From a checkpoint of a small mixture-of-experts model trained on Wikipedia.
Size: width 160, 7.88M parameters.
Training: a variant of Adam for the experts, 568M tokens, 8666 steps.
Below are experts of layer 5 (counted from 0) of a mixture-of-experts language model. Rows are named router (the router's row for the expert), gate (a neuron's input weights, with its number), up (a neuron's input weights, with its number) and show model dimensions 0-159. Each number is 128 + 32 x the weight over its row's rms, rounded and kept within 0 to 255. Numbers have three digits each.
After each expert's rows: a language model's description of what the expert responds to. This comes from a sample of Wikipedia text that the model never trained on.

# expert 3
router:150098108085121148150085143134172093142106166140168139145155092058187145089112170058153126123122084114159160099109127069148168104083063146100121099167169140098139099103124156133072079175091103080105139075165182119101129171122172113123147089133110149118169148097188111120124157106134127103119162123169159161106092154142086100151155090125135174135116139126084132131196106175114112063125158142115085163092106174164100090077148160164144113096133137092130123118154098119218194074141111
gate0:135111179145118183067057116120153134118131145124089112116148095113155142137114163154159127123141116077135114137162110106090110136128103116056070153175177117110153160130124138180107141138117135133099167110119165088152119198143112113155122153115144137126079109137116160161143103112173138187180154190123156050120164089125099150080114129099129152137138091118161168139066108093118047237108137128088141153163130130167120153111209154147170097130091135147126113073105223137106182120143148
up0:136112082158140123163116106115126129090162137081112060126108160117144126098098090170132060137075127183147110117153104138088173091161148140088080153106158145110160085105151103158188154081120183108109076123130127185138110212106175155141165137086108096131126128092182114094086060151160105089121115157101084139093159150145113148122070126132135066125150181185122181100167170119084137154176167104115138155173108190162151097130107136153195095089143098111081115120124146120143086160092149
gate1:159126116115113138177146141074044114134155098087150164123121139103143118162148154126156122137174092154108099122084107153114153119131082090157121123068164124119149148171138136201138062149114177089151141126133117080151098143051149114185122153100077175151077120114102148041182050132082114153119142128164169185113117130111156118119119220136119097109156123127141106047138157166133151100130130140150093113103169127151192079148139100095139112124156155031151119119125110151145121140106093
up1:091084142198133088068176073094091195129147124126115084141117129166143156119144180115180148183128084160061113131138146170114108147130099089182108117099131129143100182122159098102134108096116117137124184206102090090090124166107088131110135098153177117102167104113161141018121121124131156136146141160181190181119139131144171168143145111089108131119110126125130069141153143142133167178097190135109117094101153162108114124178063178124125158114167119134150151105101178102128066147102138
gate2:073132114149130078152166148075228143065146147119130097093098128134121142124146105126173103136102161147139087104151135106101131129096077119134152171082138141142094099131181141070145141146107111126195101132169136073149120135062125096162110134125134145078059157120055146146143198082097153132104128080129091096066162116109111086175121168100112107100153178100056079071118162136106084133099083100116164118103176109168118152153150154150130125142130088068076103099153139138142134132083084
up2:074099108143136135121130109128152114069128145126093188136124079128060183099108138124157084105119169083100084131127203136117150125149150108106085093112193153144137075133132143097168104160101124130074120092088101105154149085120071139145107188192124094126084180083107111141078105108090116089123126131144122133066125134141142205072139111143120158113143108150140130155112125127124159179079133187156117095046127171150241127168151179163150130157151143078092137142105134148132166126100141
gate3:137154121125132171118140061094168155182121177222165142157097148098146148132167177135096156158146141176136142149126205159142127150126128092093125149115153089102087097152147081112139081094155182161134129132113186097127113206185146100107142112150138051154118069114071188148068072177113167129112141112070125147150122136125126161122134087104136188126074087089104102116147141141114119122129141139126096115149131197111155169121134144115142135070164107144117110174125050132126119200116139
up3:115165142130177189119069138121214165166133141077138085108113111160156201129144096104181138159114111126099158140124152143160122157155088179111123100122191134112155089112135144088112099138154167147103097097116100116088183129163119120181189151108130119107114060138073137110096128091092095172139125083186138088107112148107077114145077098118108151095089089175175130140146072164129075164158076114142076168158099077122173080164124104110138108107171183117088137076101131155106118130146165
gate4:081102068165105131101088145137200148072163169148115118129112159121137140123148160165155125091124106150144137149086142222091120105081129123100109134105140109126120147094103109120082144105157132174167103120138154159089059137073124106177128163105147141139173177073161152157094197140138105141165174139136145133108148178111111085097112094160142139114131185101136080188112150137147055131097140093172092142098140122174139108137145144054101191135078151140147114130200152095120100105040095
up4:171100074159127118130126162081205162096112171112145110121142092158202131148126130099106053115098149142098114124113162132141115159153160132120117078142177098082126108151141086123126188092156112062150201128104165102162184191132074144180106116128102114139159081167148128155099148112069096112117123171198175110133139166113158170094136057139155123172152069141065163166098137120133137188127092108167155094134171098158112141145136114103127112118081122120185093131101112111137094094080131
gate5:140097122177144141098129099118137144159122137176111178138077125106177132157200063191156179157111105115112124131107210119160104111146120149109183121087103131104125080073037137125155172079177115140136126171135092127097141132106074180166137185165109070136170175111135129129088093147170106093156096126132108157099125100152138077106146101145132130154165073160125145103149135160124112092163113119110133114111106163110150144148141137118134179091182202125073118188172050138115148163166106
up5:112117116122072078116147154201123169143122109144096196135101129125126171105119087190149115142100132095104131128149060078154120092134128162143124134180109129069134162137191136061161178130126117154132146164164191100087133116112139164122045117148156133127122112158129083144147083103130050122108071075091112119141168213178103117141138124127119130074114141068078141077145099153128148144104195127088125134140082065070104133120131135141108134145126107108048109091139138089145109160143101
What it handles: Month names, until and before, digits in coordinates and measurements, and the ough in bought, often in acquisition sentences.

# expert 5
router:138151110131123101140135082173181143090108161144080124095098155182095123137130140097104083167104102124132138106134114065123181121153066156067112137157058171161089130138139147164150145107114152094138128065138142057156184152112128192101070084133085127113152130096123105118128181133128150159081097112199112196172120142073169155126141089148144182144101154128137134119071147153185033115148155106105130130146147131170132183088123165106126168109068162062129093127133132159130111117144153
gate0:122079093123125140119129136091131155086157162135185062124167118121078100076090173097133185079126103125091135122095175108176095171129126137131140147147123069165128114121086117154060075093087173152199116127080105146123122105087068108178160119142149119141155130126168116079087112156099125147155116094157164117103167149091171136152145130151108084136144128176104122147106094117133141053127142061136158122175081160135172073146070203129118097109180068113160126170111160172153113117181123
up0:114094061108127066153101133124145101086127095142119099169145118072166173176173117097133182151145138182110171135083148112111090037112103118145117107116127102131065193200152155106201152123137157114145064142143145159143107168092156092117148205110090099164159138148133138128122128137109140138127097120128113071185144148136074238164084149151156136107077121099167100175116161175107128162159129156101094138128121155115145135166151114105149124145099166138110124104140139109081128070149081
gate1:152100133130152185158181171129146137105167168093135198102111135165082131142093161158119097125126134145111135060101153109139092132104154134118151151084089106139091175180032161207044139121106148090130145110102090116151103165097161152108136107090071146123077108115150117076128097114120113141087113139043136132147180137141104115144166176132116131105118172119088124151090097161135091143058103089180127133158105115062130083156140164087119121119111101185090107098132206123155100120114121
up1:143113083088082147090131106136157113113171128067113130099147142091138156134142122081133123151099185153170126163180104147172123116106133089138167108135132143106087174089104095112129136072150081154187098124119132135198142078179198161182177087117100130151078115133136125105147120151144078126128127149177124062153117121188101055151106140171101091111128127081120076135108184106064128159136078124080111171163066098091063140163128141148104075141099087091151155150090095135124094128096172
gate2:181118109145079082170084154169139119099152170108112133115149135102203108120155110103076113164080112191102149164072131137096156106091203123081169131156133089125074090148109133134095132150083129108121072108094157126053166156096049087132115136133136129069125123121106169134149076139160113140110125127140142051157164138160126122120140149081107172132133155099112123197067134148159069157128129117145089106118146153122154108148050193129146151185081070135150125134120170118100104149168136
up2:171102164132122125116149136124147172130144146158111062131084077170116133111175111110077178140038138117141152180121142107111085167192091156182140170122076176174158162143166129094090112086090150098106151083151134119086126148129104132086085144100184093102131142152078125106146141074093125177121113091137140142094167123126144125161135062135083168107167081167130097085137115159069158107105128069121031164186098106145146203122142130116118128139130147184097127100133169133123108107137102
gate3:121151173145117106143154131175129140126127136148116142219128103109162167088151093161112112065090089135128109144143062151119155098164148172158122074150114092170126129172110118119135132157147108091174146156166110099168130134116119103084112174148139109139098068156200157099145086077097116125116172150125135132099115143146147067083160084144123121137130157150157113104054079203171131163109104074097099113117102107148088162152127169127154198137110207104090081087087122191075151106177108
up3:119077102154039150115099125215169142174118150138084116157115113093113149159124140089135113120105148117179176104169117163092080117089139161063098145197086170091160159119152144170161118123130150104119130123142099100150127185094116109167146143143099134124133080140187122089125096204112147117124134176162100118176113151153072124145071152101139120173144141098118166119118111087171118150080179123107094166120131149168126106172185084129079166130180101107103061133142102115087141193082151
gate4:088075158127098129130155162188133109101086186093142115170093091148091113160113109075123099111111080173099153160175035197111145092097140135139127108139161153145157143071229155191155110145114114087105068130141096098079142168118157074103135136119123112046108154124091117160104114144154096118139137147087116129148099134140110097085153108126140167078076160127153113116086155054156142153096127072124111167176140109141096053144148158153130125151146138131159127143136176165130161138095128
up4:142120114155087153109114097121202150034180136113173111109089164130150123165124178126161112133197123123162136092063130137118146123166105110148138112088063152212129117094119118149121131159101076154144113132172151099181145108097055075137092141130126114121148106120155104135185111175121151103081153107136156140139098138129083136136160096160149106145145060194100113207108062093130108171126116085079096145134121115137128125150083120151116192160117044082108130151116180117151098141101111
gate5:161124098101121156108120141132140106118135150153104099147110114102156081193114153096134195132165107124091136116125109125114148122121081148154211125129144096132156137134112137154086147137069124095138098166128138140128160117143082138099110123133136159123132128073195142157100171102171120131137145123131078100093102103086116110162162176197139154041111079065166183096092147071157187096155145122099126074128047186083137079120149082199047147163108155119165162156128145148178132134091089
up5:112128099207133146114099117025109073158148099124065189140114139162133110116117107149105143123190203148152105119104090082126130196105074136152143098158146115138146118147124112139127149121151116161122121087137086151200099102108146121133109108127136121128132121164146158127161116104102153203111139146103178085165097175163113077108125144120138116119148116094078158066146147100078159123142151077119176079068172085197138110118115140105175166149045071139106145136135146075119184155142134
What it handles: Pipe separators in wiki tables, especially after a Schedule heading before Opponent or Time, plus heading endings, colons and line breaks.

# expert 2
router:106135146113106126125066152116178089129142153122135096077099161151096081149048163116122198082152184172163103118179139122155135102117153156123138085100130133140109137172180101138116075099146132140136148139182091073146153159115081197130121153140101168117098152131134134110097111137191070102111143181110157151150096188133145185135091092143041161134121138118087106133168074171121074162129124124132176093094168200112100109110147174136141119127138110040173126131129140168114091079119127
gate0:110101083157112118072163138128136159134142205093146147162126124121079168116105137110150119095123115123158143122121075123156162092064119121066111130178146153132145102088130154086122085065101190131117095123070103149126121139160052056123146122146116090184116122135094147106134118104118160081087189126122072123093118076095185115145144089194140060125174120124127159072148107131178123096149134092116102140125125116134069127133145157091137174119088144179054137109066097170126106053128107
up0:166155107164101126090165141158131121187113085105149104182109129144129164133128096095143161061111110131107175101127144032139077095118114151149119127156205093159125180126111124126122149157148143144136144134138143151080073151102096104119126175133109088149121141069148080095192121097146153198136201131107132143127171139084123144118044132101180191096147137147147122128129077169118089149171153138179099160152095163156161160038126120171143120181178129151178118145118146116169100124086137
gate1:184148132140125119166158120193118085136107100168135095119100177150107129145148203144191150138179166097148110143136091114142105135149114087111159188115098153115163082142138158065077183058163114162187133112154080111115096164063125162112161157115118112132092118105150147068137119145152165131165106126106139070108123095123124169143083179159090097136119173184091166098116138070115131108171073117161178128167154142148099135113122147139142192103182152112117112164124162107098138212113073
up1:136124156131143156099167094120155112118168138110100099186103112124099087118102107142152093094124135149184124124131141086144164112141167079143137148159114149146094119118157158132098178139126102126111118137134081113107188151135161182117073111140092059099154064146114107153115145150153107121156116081152150127105108133146165119126123100028147129162076128136042148054105128185094125123187112122040228120151134109103100070113132134106119176093181134127131100146161082115165133206120189
gate2:055147146139064087132142139106109137138157104146106157127198160103139112132127180151089133102053132140110158149136061153100143131161137139110181080113083141151108167137158170162171133155116118119160076134112186096107062134108118108139120081100142102092126122140114079128140158094137109098148121175102091130182196138111078088131119094123123091139051202092138140166072181131149133127083131141159144141099132085142086192135143127082133140105125138128202091109116111123135051207165137
up2:166053124134137152110120141110153106090118141117150165134112073122153129154137118146201116113116106113073147126119142152132148156166058158091190112135129167151142173151116142123113090165156188154187182172156117071163128099120146180102094136168117194061121047156133123141109123100140130165135122103179107071117139092149135114095102128154136195071088120120099105140199161106040150120145109168165113124058133116191170112092150143095118161148115139113157150078126088156165140150141114
gate3:088069156146130213158127101130117184117128127158158178121129155109147082148138187162114119132138182098097094132121180120068137151150146084144161050138117060086150083116128174091133090075159118140063120149152196126074129121118146085147125115153193152123126158112170086153081150072113126106135110149161059063155090140132087141116142113127134114110174138161152090147123182108106135111128104130128083071101126094157137074144077141130132169126043140098132127128138120139145143139195166
up3:181128130154170143115129069172185106107157184092090107124135172131184120125081070164123132167100092172110133136141098138120188102176155109144076051141069127157114128067170124139103146141105118117137118142120141140111150119102069125135156144145139119078104116123089101141085163070086108129135168168139135147126137100128123118130130079071127077050147162111135092101123170055143100075150160081202097135207091134114092088185122099136105119091123122152133119109167186147160085098109137
gate4:136121119153120114095160155145105189166085105085164103144128114097093117099138150155143139166133146144152163146088133130147095137137123112155130153104184140037159135152112110134065104111144222163099172105086149078109152126115133083171106194130132124148177160091159163169146103042113121080105116122093105126137186156112127127090138166056169094165123093093136035107133162134126076167179173118113117112137124152141123157173157164119110134152173032136164114151107091094120144139127101
up4:139119141079152148151148104132177138140153176122102152130097139183194182183069158092112150135125161144118143128077125174129159093197091150165074088128124119186119080140115143103181131077114149144116146189133117142164152123114205194128161081162120156103134122098110063138140118132109161160091060168115127091122086178112124103145076077118157089126190161108152158090111172139143151144104083135154147168160106200137129071164145090168128120115131169163117150141172159111165125175122146
gate5:168096149165115141165149128188122166100128090171148186140187083097071145091133166092199098120140103113117124179122180123119081118162135139126116126144131127190121156081172101138144156074156098118142145128093088126079130175114152076188123102129134122123145048126111138148113087054085144129101159141106158129120190150072075083108099149125077170110098128112143056120135184134178138103180182116096115156200127143121098120120158135136114145133186137087180133154119143107140169116076129
up5:105161116167095062129130106142084180166180123097121162143158178147140092107114116137141172144146145154154160137136038122141110118135121156129163160143062196098116149081128154144101146114181105124157173110101110177144182126081144152136114124142114177094130084131140061168207161104144171134141119107137119151187130126090082115176120149097116077087097139124185213175110175179144155149114185136109169104164146106095117093090146116120151106156097201163117105162103082114133162131095132
What it handles: Opening brackets, en dashes, slashes and digits in dates and years, plus mid-name pieces like Gw-inn-ett, H-ug-o, Rajk-um-ar.

# expert 0
router:170139100077067156147101091108136187118110136178151178113119120118125135180170166089170146124113127101103108145130169103139120125117094097163131151118171147172096100088085131117108116132138110104150145121108127054086166138132136141132184131088127100139137158145108150101085124197091142095160187155122124097068121183097176146132207131180102130142092044150141077101098124086133126065114122136085089128155126157105153163161139161149110090186179101145106034120149176142087115064128154
gate0:047175128098137179042133185103130140134159177116102083125099141160095133164181128126141147091117144087120123162109164126149183125157103159092121086188078143129152158163151177128156114121123176110110175132132115060085106095120131149087157094125128168154113162108127118062150103125135110082114096097159127174096169125127101174141081173198142141157090115160156155103164115101087079122098100082090156094097139125153157119128139086146113164152078106128099159061177086153128067097086151
up0:106095163158144188077053152135063150180170125160159079141053053132067159160126100141117144119099088104126142121091138109133117089112167127141077142092110120198128086136141122111143130146156149145141080132141132190126111154146105096093132092072109107160102098095142097137177135152136101064112151089111176070111112088125125120119101145124093064135145098130046079153133136113135167064149121190113150115112115172135188125069141128155146095138098119136128094085166128104073148067116131
gate1:150128133135082111118094082142099173100211152112084165102157100075082061194113079116138100207168215095170122173118131123103125122078099152149135112129125143174120076152127194114197082080109159077104126147117152189130111111126110152085134149164136115090143119116162083142172178162129160168143103150183138133146155168155111151126129154100133143123119151124151153138199079127118122133108135096122152111111081096080102107131112134083167116106181116114188068127160088158145136130092149
up1:194136102154186079143136150152170131156107147141118134119139150161141088203118159122104135143146073180163117137184110215106112059142106147127128094078160098099100133057140093106130145085164140088088069129092096114149079192094125149162122132111123115077129164124101132063158150112117139133096121130156083112121117101121156175169120132124109087136135160178106107149121047117095130132174141090125143184178093098183229152127118165109140136178126118135186120154137094146108156151150127
gate2:150127103132099122108145144114110111095149121132114169137152073105097118128083117130109200098144150138094135125125167147115109176142158165072149126126151205085101107131180159147153129120080118159177130124115045133182130106127153154116165174105130126154137106140132092098098153117146099100143098119098181059113196113175065111131134096162109164118084080062129149127160196083112074074124107148080103108155079161074126091135149131120079148075134076144168165155121084045137125134119063
up2:092113128167086216206113150135091080099193130100182108138135127080152108059155153108155147122136127158056107154166119100130089070144080116171136142067134157054116124145147089162126174175074072117163137109166086091156169148182169113120112153143141097116122126093145150180117129098146150101146139143100143116131130129099143074091135116132137126033149113140168118176111118163112114142108133124160156122107102159175093129093154156138170144102099129138138114179122076112114160050151174
gate3:183111059090045118112150067090155092087172102163111134119140156140130162078080105168121105106182160135105132143138142133186123131123094145172126114137133141104149177148092149118121137155108077068090143104122091127170154102127141126143157058099098130148166185129115113084154125128109173138066179154121186126161116174133125142158113168085119188155144142182122097113091132125141103181157115069125168181114139127133093139092083098070144165142045103132107122170165147149183167141165173
up3:096127118129125157157122088108138119123126126157113122174170127132070171153131110090153143064173135128120099112203179090146100084073159155100163091063154105121109125133067123098085144134176124116132118143119121173138146113142154152166118104201141093139133085095131173076083099061118153168078158174134233100125109130153083089171171145111151138107182149135091072101129137111104158147118086142109136152083160119154087123071151190130115134132070098166128127139124168147116214157143117
gate4:133176196109145136095134136128097120097077104142149131167097147151097145051092128123120120085107106158112135201109137127127181113173113116096135069222099066187097057066108121078129166101143162174152087148173071092142125141060141123114130098086140089086136078171097107082112140140148091168137171101116104118120157152098117143112105157146109096141082153142172101207181131142156112110136108123120136103151122116125113122187125118153104143120113098173095060089093114120133125100131187
up4:089090100148137185162150104148115088102125163076093133193158165096168132111118157147110073155167093138118107059172127117116139124069135142126106103135133160133138123155163082141146117129139207110107130067149181143090102169119150175120100104162181148091183147122088181157146164094105181041111107126146098121160103141076132088071093181127182124097185151154170141113128142136082139204114112111138131144143103146109142103128153063147153093145137093079136164134168180106180095107114137
gate5:145133086149152133144122165120118118074158130156127113102153086126132105053112179190166149112178140123173046133129123131165135109130154136154089098170127131121179117126160203144072092100093124120123128120074169137122141157114145120082167140172094136182120149099212148144088114089160122160141206201067129149105136078141142171085129110123153145165149102191159083136118100168091087099138127114127141158118123152149097152101183125094159121165143096202160158117091106102127103064145079
up5:163075122170083141110123157086149187161128188112106142131113076132161131103116114122134095099138134122114118179136154094118118103123124186194190105127081154126158219143119137119167130060128117147074143129134077116079146083100145134107073128150103073124120156155138137174086138096135151181167148105123186114115144128104185123124112117160151128088196074162070143092082125130098197093142162044159135141117123178107091133094132150171100171147144176167131153103113153175180097155128131
What it handles: Word-start pieces after a capital or consonant, notably fl in flight, floors, Flakes and M-erged, often in season or championship articles.

# expert 4
router:205068119112103188110096154122104140127073134200131171095139122104139144130137165173107178129174165093140106162095162112168128153137132088148115133126130154127139099151089189109136116097140137099149125094185104078080097137127104138070150065095070126185054050151133162137131170145125028120103113119076139074144126121124097136180136074124076136136149116129166204164110136104180096084104078147109132179142151090079114141145120138120143143129107150124106133163114139091123156104105155
gate0:128155136142126230108148159160128185116128085135081154165119136070140111106113102151207108172200136148116149190146109083104108074092106096150115126115103123085122113134113164073145117136153148199072204166179051116058163112093130162123121124147132102091129146178147112105131109122101174096087074130154113114082141124079087115133165121139082156177125172140098130108175148149159110076088142152135179169099120136104154097110140107138098149106169155116185127109119167108122148085136128
up0:163142137182120134157089153161150079152082093140144137176090217147145175123134083126155095130105160103066092064168141122062112159150142120168139102073087115173061114129165130162160090113137142156100084111168135096148101172138115147086128120167105119137106186152184161127137170129147122120123157078167092138169161151092125121122136102089144138124121116088074120149145110139180147153046154144163063114105151128179134099198122116090116184097139108152143117053106109159092103092170137
gate1:116103160141174118079158187162179131101135164113122063132123076094118159147107119109166085143146166144109071093157085133096110155116077181169130129184162154110125144120093173116054126151089098121086184140171182105112067123113136159149130111118143142114088175114130147166102105094128127109145127125127060132173115161163127121122126165131090156112134123056101079082142128106120159064131149151097178078114183182149190102128184072101123162131052110142112099139111125097138060142151097
up1:148073141151123094141136039120142168084142096130149166130113120095158109152120076155170071108130168100081115115110158130159189152166130087109117090133093118188168076117110079144115114162099135146091094135133109112129118153169168108169128059144140212157136119182105142163147108091154026112117133121140140145131133145129154143100150120081184099152191142105111155095075117125090124139130065172120092090111112164155147144149112186110233116135105114122141144092123140069106151130136179
gate2:118187174148132124132109124083154145064151094141142155119135129202089144147190163133187140131119105151107121084103103141161185124117163118134055170215113167121116159127171144175155104177133144106114186154109102102131179139075126153149119132152130099115107134045138173060131121109126147134140165120115148191096085150177119098136153076096131107112107134182146079064102153085163137125104118112096144146176156126107102140081153120152092085133105150133130128045102146161096107130124042
up2:119129132070118130078170098099102122152078162183133078167191126121124094059100161125152130065125138100151092156098158134077132115107112165090119159094154132094082144110139123113132137089141119109142113097177134102135123098134122135137125161092142086170140142124084118130113159094139104196145081145094192088027159055089155154081108115105106145153160082098135084132139175117115112165064138134106112075096156107148092170123103102113197192113155109199119096121166120106132178113077136
gate3:098144065181105163171139096080116144127099109149188163115094149115137156135095161082136146108088110097130146107242054138141175149129114137100186085141124079170187172149118141143127115132112120156140086085100188135146137145093089121133129185162114171155123070140135139103118198132093085104178161127092145180144068143109098145139101112104081126140146154125140131102155135126122051164087166146139156155141132089122106140099108106122136172165116150102123131198180094106088164181094093
up3:073111155093180132127093163160134141178098126102098119160142174097203150122150115131186151159138160153114161110100187130121077124137157140114142122141117169136058100179113129144154105126128135044167138132119088133129111166086148138112118090107124108138139130135072108142151155147143114068156070122157119121181127175111091155106109079099131158080100130102159150085173115102163130134110122147135071120085135173071136151177107085099188119019183119109125092118137201071108072128165155
gate4:131143135106141112151122126148116126127096149116068108108103123121112122114131089090141141102102133113107200136173050114119154186144147129151191150151157134131162115028131109138140105113065151099110062167069103134158108159040173135140067143101146171119166151137110111124114128125139107156149125171141141185105108180103133135111145096043111091151133105141145146132144114093105154039117115126093118097098136205141122176125077162056095152142196127087133139177096097160166146109082110
up4:128107155126096128141137108124125120110191109106146121104131172113083082112122117112168085104140135122110183185207067144139147113162136173058112137171158148116163134086157145153106106149217142169174122182132137102124150072156183119076114132092142142144121106137123013147104143138096095175129061127127121122142149139155174176166120120120132159136050122127109159128154163117066172147160140080132134129150078140106140166153159100144152113108118057129153115069103104108105076097130192
gate5:112142133094124135153141074165136104157112135074084094036101128134126111115068117179117116116094109126117170135088119099155170137158139115166147168118163149056119132116144120109126123116148106079165141084107088107125118185122158081142148111213055152136111155158176148137173080104142135082076119138082110111108116128125089152174104132097108113047131167126102066107064103084099107146130135130129123113112050062171097137134075127186130091194130116105156153155153150162067114121094142
up5:116152120100138116116138141093097109139124129172151152147125140160127129169175148141057106198064120102153122168119180167117136126114084125149156164101130123169093087156162128142126189079148077170076141144163103090120150117104120148105121120152106115173165137041111159113154088080164096140177135109112121089070165108100179098144097094141131089201136199188107169170129104182089145139109146201135173146119121062108078128124078129110174124128133111172135125138053134096118105115177099
What it handles: Middle or final pieces of words, such as way in always, ib in calibre, ab in alphabetically, plus the pronouns he, she, they.

# expert 6
router:111143141129142130126148138147097148060137126074154115141143118134210169170118151147071139181127122140157142117184101110151164054156058098083141060101094120167152158131159137125089099168104152112164148093138143112064073156071131145108118148104148139125173147154136088076105160126088067095151119139101112074089136119086110101148121054155109161100095164125106177068165077111137179131113148135157097105086122095080182137137118097156185134154141116103177103117120110124113050075137129
gate0:154152164124166145143122097130131127098131072176122190116090159165156114117146169156147115127160187118148090154164187147143150132073121100133084177116119153142120094102128133164140176128127116159154162135109118114090160114105198056093144103082088098108108121124088087134164174120154093179212134110136185059177115143077145168147090103143163126137088141136099084107102158107081089160160110109112129144130171156172064104104183142092149162136148143133208078097167143078117121158109075
up0:164122167154099102101155175063165138120089106148124127184100149157150113110147154122166145121223132136133083113138181133141133161098115169172184162098128064121119142124105137183149122081188100125141146135143108109123095119127116103182060140044139136180104096153134141105073121158119187094177121072185093131177114156113117181154130157158179111035130178156100131118173160122127099150103131107144162118112118135159137124178199130153099159126148172116139129119145166109150090072157147
gate1:120169216166157097132116168120116165149139098091147127096151119094156129106156136135104121068168161154081082122141136070146077129131105090141108115128080070124109074110180161110118212112083135138122137137145143137107192145186134190128116114141094124096099209105109130075125158087129138128078155180139085150187124141156136136142077171062131130113137148142071137131179135177039135092116158131153132091114124175125110075126188149065171119112099093098087120115106120093128132128124138
up1:130150055110131111146138120200071168127113199102094145172130159114090119120108076145143139164144177128165113139154077186148066176195146139073184109054078169104058143143165163138122118087100100164135154132134131103148139142106122084143139175094171107166139128160111142145122109113127158106143119132083071125088086092125184170160086150131101145157199113105193124121093136134166109128161149195155161157132136191111136102092146149118104092110137195176132128115152153099131154145110125
gate2:163153082173082164098098109116126147113111112116216166129076108136124086110125147078190160125151196119096095082113166121157112127108137172156178150147102137068219138131126117182105100092124135146146128162136028130157110069150159105065177169062128121123125120162160175020117121154162103119161126113148153095180092104144150147149088143117119142163150139116142092138133147070125114116146177076132168098139154131078080150134164105137121122150140086144157121105095146134131106132133110
up2:136154085160106105133128197104145109144092119071134102137100117131093173121112111173052092168148186141188136135147081160100098112143085137123152133145106132124197101145140105126140151083110111152106103078082154141105167122207105163141137098124107093113154119151109120155163186156159071171162089110141092112165095169151184140124167115096112118082089170147173164150074132139116135108128123104125188077034081191107131111099093118072095083137080130125170120080142111167121085101111128
gate3:134106186140177116139120126112142030154101097166106157194089073124196150161119127096105137109179085135122105140081131110143102123126102159100134118121118155166139104132116118078120139172152122096104136095138155111155116165151139127135160043135079102160144084125128161120159157142146154174172134085134143088185133125100107119071170155176121108126124087123098134143110129048106130084113107130119162072164140131135164139132092106074171058115091062055063055155154088108108111119148091
up3:119132118105126163104147131083105133091161180067145085101135092137133144128108073171111144087102081132165114157137069158154139083130128178129175137133113098082144159134173098168087158122132096149115071110113123108134105153116115124138111141191148072137150174153206155099110098149165119145140103119104169152085074125126131143111168092124126097111107254152170125085154120123104161113152088079095095137133124051070109064109124199127161133087154177096116166169110111127152162123073106
gate4:118157145154156087121104058194122148144114120196111115116104146090172096176148093085155131104135152086109179178168138156110107128180123195152073121114102117149138105084160122133173155129132148081145129083146158116144095099111154116121149119078059139146159140137144144169098191129139155174146131155166159085151102116149098186120126188156174134155187075152158117095140105173125094121131132098079084153213198128122114104210138132151114148117080149121132127153160146142131125171048107
up4:114092177134150155138162116155119175132140091154088119117144107120160063131126116077104200115159191178114098173090107117128129142120109106113096077142081123079157140097127155103179170123147145081184150152144106146090124141082143143128128129101120200100128141163164175158138120143153104128046157123188148092227129130136183144210114155183085096158155091156103136123145104164119153115134115075108126138176135149177101141189106118150122173176123106145101069175167100146121088102100125
gate5:180148140164137129142089140167139057194123092148147137081076129095132143171101103090163147151145191098102109148117160064107192074167113162141137115144174099168108144128092156176108117168118171149109074115154070165170169106102098178142166173187122124091102126111076178159138123104124115069130132171133157120107087135095123105048127133160116131115153152134079085187128090131144077150106118132143127173114138111124159083126150090138101091170100130080091137130111146174190165195132132
up5:069124150089075148182098188142102109137170155118135112132101133080118144082100129161148088093171120108114169128176173078120101144115143168124143174110125090109122128095064111118077137093153052120162124165149154087199140135093096114096100137139102131054132164100150143135157058108072128148111092103107158123082124156174117122063124178166165120121110105133109111114127142128100127158162130191110097179107097180214181168084096129104109109126161113086165116106148135166081099114147178
What it handles: Tokens in film, album and song articles, such as sub in subtitled and subfamily, ial in Partial filmography, and K in UK Singles Chart.